Below are experts of layer 9 (counted from 0) of a mixture-of-experts language model. Rows are named gate (a neuron's input weights, with its number), up (a neuron's input weights, with its number) and show model dimensions 0-191. Each number is 50 + 15 x the weight over its row's rms, rounded and kept within 0 to 99.
Before each expert's rows: a language model's description of what the expert responds to; "comes after" lists some tokens at least twice as common just before its tokens as in all text. This comes from a sample of Wikipedia text that the model never trained on. Tokens count by the router's weight.

# expert 12
What it handles: Digit pieces and number words inside figures, statistics, times and scores, such as 3,33-4 yards, 3:04.98, million.
comes after: " ", "–", ".", "00", "10", " $"
gate4:69 40 60 48 48 19 26 51 44 64 03 50 30 41 33 65 63 46 70 65 65 47 32 56 35 51 64 33 36 69 21 77 77 57 47 71 46 52 63 33 42 37 38 31 60 54 62 27 46 68 64 48 44 37 44 65 62 59 76 48 61 37 53 66 78 40 54 68 43 47 34 42 34 51 67 46 71 59 37 25 52 57 44 42 51 47 77 76 41 39 66 35 53 23 91 51 46 50 31 52 58 24 61 43 61 45 52 49 53 48 59 32 76 70 60 40 48 19 57 57 41 37 50 41 80 26 53 66 53 57 46 39 52 52 51 51 49 28 46 32 34 48 57 44 41 56 53 48 49 65 76 27 59 49 38 73 47 58 71 49 65 52 62 59 29 62 10 54 68 49 56 57 53 59 62 72 66 38 58 71 60 43 57 67 53 49 30 31 12 39 11 48
up4:50 66 35 40 46 47 60 55 64 48 58 47 68 40 51 54 60 15 62 60 55 30 33 95 50 49 52 84 67 62 70 45 45 71 40 29 38 43 73 65 38 51 44 20 60 34 80 32 48 38 48 52 27 67 64 27 42 39 44 40 64 55 76 64 39 28 55 46 46 41 33 39 70 48 75 58 57 54 49 70 50 61 43 42 26 54 50 49 51 69 52 40 70 52 43 17 45 73 18 26 59 20 76 45 88 50 64 53 32 52 68 62 39 87 45 46 49 68 72 26 28 39 48 41 63 35 36 99 49 51 64 61 42 44 44 35 58 57 47 42 42 31 47 41 58 53 37 36 63 38 51 44 55 69 53 68 34 53 76 57 63 44 37 65 30 56 46 47 76 55 59 57 34 74 54 50 45 62 58 64 64 71 43 53 26 55 47 55 56 55 24 57

# expert 25
What it handles: Verbs, adjectives and adverbs right after is/was/to/not, such as according, due, continued, able, stated, positive.
comes after: " to", " is", " not", " was", " and", " be"
gate0:63 38 55 63 44 53 40 49 44 54 55 47 64 54 62 59 32 30 43 45 72 32 62 78 94 55 46 60 34 63 26 63 41 44 59 68 60 17 56 49 51 47 56 43 50 38 84 52 58 43 12 75 40 69 37 62 46 52 45 55 34 70 35 59 62 65 21 56 49 79 53 37 56 72 31 34 52 47 30 58 36 58 56 59 35 37 73 28 39 60 52 49 48 43 46 29 59 64 55 51 50 70 59 64 66 41 78 63 58 37 72 39 32 42 33 37 65 19 48 66 49 47 27 75 52 70 43 37 37 43 55 69 35 53 64 69 35 64 59 13 11 50 34 50 34 47 62 41 72 44 53 48 55 60 66 68 22 41 48 62 56 30 19 55 53 74 40 42 32 41 34 60 36 39 58 27 35 31 40 27 62 72 33 65 47 25 45 61 66 63 35 40
up0:49 38 50 33 34 59 58 39 61 15 32 42 20 53 71 19 53 60 55 39 50 43 55 44 41 41 23 51 64 46 46 50 53 26 39 44 39 42 63 45 74 82 49 33 38 58 45 17 54 72 44 29 68 57 45 34 42 23 41 53 44 33 54 73 31 41 61 74 52 28 28 47 52 38 69 61 28 78 47 59 65 68 44 38 28 51 54 50 58 44 51 41 56 35 84 66 64 34 53 51 54 59 37 65 46 42 35 26 57 62 60 42 46 79 55 59 53 48 78 40 45 41 18 37 70 29 89 60 63 57 21 51 35 78 56 31 36 35 53 62 66 36 31 39 37 51 22 69 39 67 57 53 29 34 11 59 49 43 57 48 52 26 32 49 41 50 44 53 29 48 53 31 21 52 50 41 45 35 67 44 57 65 75 69 62 31 56 64 44 48 66 46

# expert 10
What it handles: Subject pronouns and relatives opening a clause, such as he, she, they, who, which, and surname pieces acting as subjects, usually before was/had.
comes after: ",", ".", " where", " that", " The", " when"
gate4:54 38 42 38 58 23 59 71 53 50 52 49 37 68 23 67 43 49 60 45 72 65 64 39 56 51 45 39 61 66 55 34 60 70 67 65 55 73 53 47 45 64 34 11 48 85 66 37 58 65 62 46 70 68 48 27 48 43 38 84 42 48 21 48 53 47 30 43 32 55 25 56 68 33 47 15 69 59 24 69 54 46 46 40 50 29 73 54 46 21 75 40 56 61 50 43 33 52 43 65 50 26 60 41 31 53 69 54 23 64 87 47 40 45 46 49 39 46 39 46 73 59 70 58 94 55 57 44 58 41 56 46 68 38 76 49 55 54 63 58 77 65 56 47 72 30 56 48 29 62 48 74 42 64 34 78 56 43 66 40 34 63 37 54 56 36 37 64 63 62 51 66 46 52 34 70 78 46 61 44 47 46 42 41 41 56 50 32 31 77 59 86
up4:49 58 75 64 47 46 26 58 56 57 68 34 78 51 23 66 45 38 47 26 45 49 34 57 67 64 56 54 49 59 48 65 39 57 51 58 44 48 54 65 58 56 30 19 43 44 51 51 76 48 71 69 53 56 63 55 33 57 63 56 35 60 15 43 60 14 46 69 50 77 39 63 69 44 58 42 41 62 35 63 60 28 42 26 73 45 67 45 28 51 76 60 47 43 57 40 44 37 57 37 72 47 44 38 23 24 90 42 51 63 93 65 42 96 46 20 49 66 57 65 61 52 53 59 44 65 60 63 55 38 65 57 44 38 45 54 86 49 41 54 50 49 50 48 70 29 52 35 72 67 39 48 48 37 42 69 53 53 55 59 39 45 28 37 51 61 43 44 47 39 59 79 39 82 53 34 54 29 59 60 64 44 33 06 45 55 72 51 40 59 16 62

# expert 15
What it handles: Past or -ing verbs of activity in biographies, especially sports careers, such as playing, served, worked, graduated, often followed by in or at.
comes after: " was", " and", " to", " his", " he", " He"
gate3:52 25 59 52 47 59 47 19 44 64 52 14 55 49 28 64 30 61 43 67 37 41 70 58 51 44 66 54 35 32 33 45 67 69 28 61 55 20 41 57 45 60 70 42 61 53 30 43 69 42 72 59 61 32 30 53 64 54 50 36 69 44 50 80 52 47 70 57 57 47 64 53 30 39 64 50 57 45 49 47 69 53 26 35 36 55 48 28 65 53 49 53 49 43 13 51 58 50 34 52 34 38 44 66 53 49 42 55 81 69 21 37 80 45 34 34 46 62 22 64 61 64 31 55 72 38 60 44 66 60 57 52 77 42 68 78 42 62 46 40 88 60 45 96 47 46 53 12 75 70 52 22 57 49 60 60 61 57 22 56 62 58 47 49 45 38 29 35 62 63 24 55 68 72 52 65 48 36 40 59 74 56 37 80 44 46 46 58 35 55 60 66
up3:65 31 51 37 33 36 48 24 20 61 40 16 39 52 37 58 46 55 26 55 48 41 55 59 42 53 68 56 42 55 29 52 69 40 72 36 46 48 50 81 36 65 74 71 50 63 72 39 49 71 46 58 54 56 33 46 44 32 39 66 64 48 49 68 53 53 39 71 98 56 64 59 26 62 53 50 41 07 37 58 50 57 53 58 43 57 78 32 66 69 69 35 65 47 44 77 33 46 67 57 52 35 42 46 53 61 56 45 80 51 28 63 48 47 28 75 34 53 11 51 60 49 54 74 60 54 49 50 51 54 65 45 66 19 80 62 73 65 50 40 54 47 56 57 28 29 72 28 70 59 52 42 64 67 48 70 56 43 40 38 37 51 40 54 46 36 46 52 49 62 61 50 54 99 52 53 54 22 47 40 54 64 41 66 41 58 14 44 43 49 48 58

# expert 2
What it handles: Cells of wiki tables, mostly digits, dashes, blanks and header words like Result, Notes, Pld, %, in election and sports tables.
comes after: " |", " ", "–", "|", ";", " ·"
gate4:61 54 61 49 38 20 36 35 49 65 38 52 73 39 17 62 37 33 47 30 47 46 61 50 58 60 65 52 40 38 80 40 71 44 48 28 50 42 32 29 41 49 43 40 33 43 43 57 41 59 43 42 69 40 43 52 49 39 52 60 38 54 67 72 58 72 63 61 43 95 44 56 19 50 78 66 97 61 33 14 70 54 64 36 53 62 51 37 19 38 52 56 45 33 62 26 57 37 61 76 45 41 49 70 45 56 54 28 75 69 68 53 39 17 60 39 52 54 53 44 59 61 36 59 39 66 31 40 44 48 43 37 56 52 64 40 55 61 79 61 31 67 50 56 46 72 54 69 32 71 59 60 44 87 53 64 40 54 74 67 39 60 57 41 50 39 57 57 57 86 61 21 46 49 56 63 52 68 54 28 35 62 63 56 51 45 45 91 56 66 54 27
up4:37 50 73 37 36 30 54 48 37 88 41 66 68 45 21 63 62 46 61 11 43 68 71 36 49 61 48 49 21 36 68 24 70 44 53 16 52 32 40 52 35 59 42 52 19 37 45 60 38 56 38 47 83 37 33 50 54 45 69 41 44 57 69 75 60 60 44 54 09 90 52 52 33 37 75 64 53 48 18 19 49 39 56 47 47 29 28 44 33 38 46 47 50 37 58 20 59 19 74 68 30 38 37 55 67 43 69 35 48 61 56 48 55 15 47 55 57 50 49 40 43 55 43 57 50 69 40 41 54 39 33 41 60 42 48 43 55 42 65 26 39 70 37 43 49 57 45 64 36 65 49 72 57 75 74 72 53 48 49 51 56 53 61 53 54 39 58 54 56 76 54 35 42 38 53 72 62 48 42 40 45 80 55 26 61 60 48 77 46 74 41 44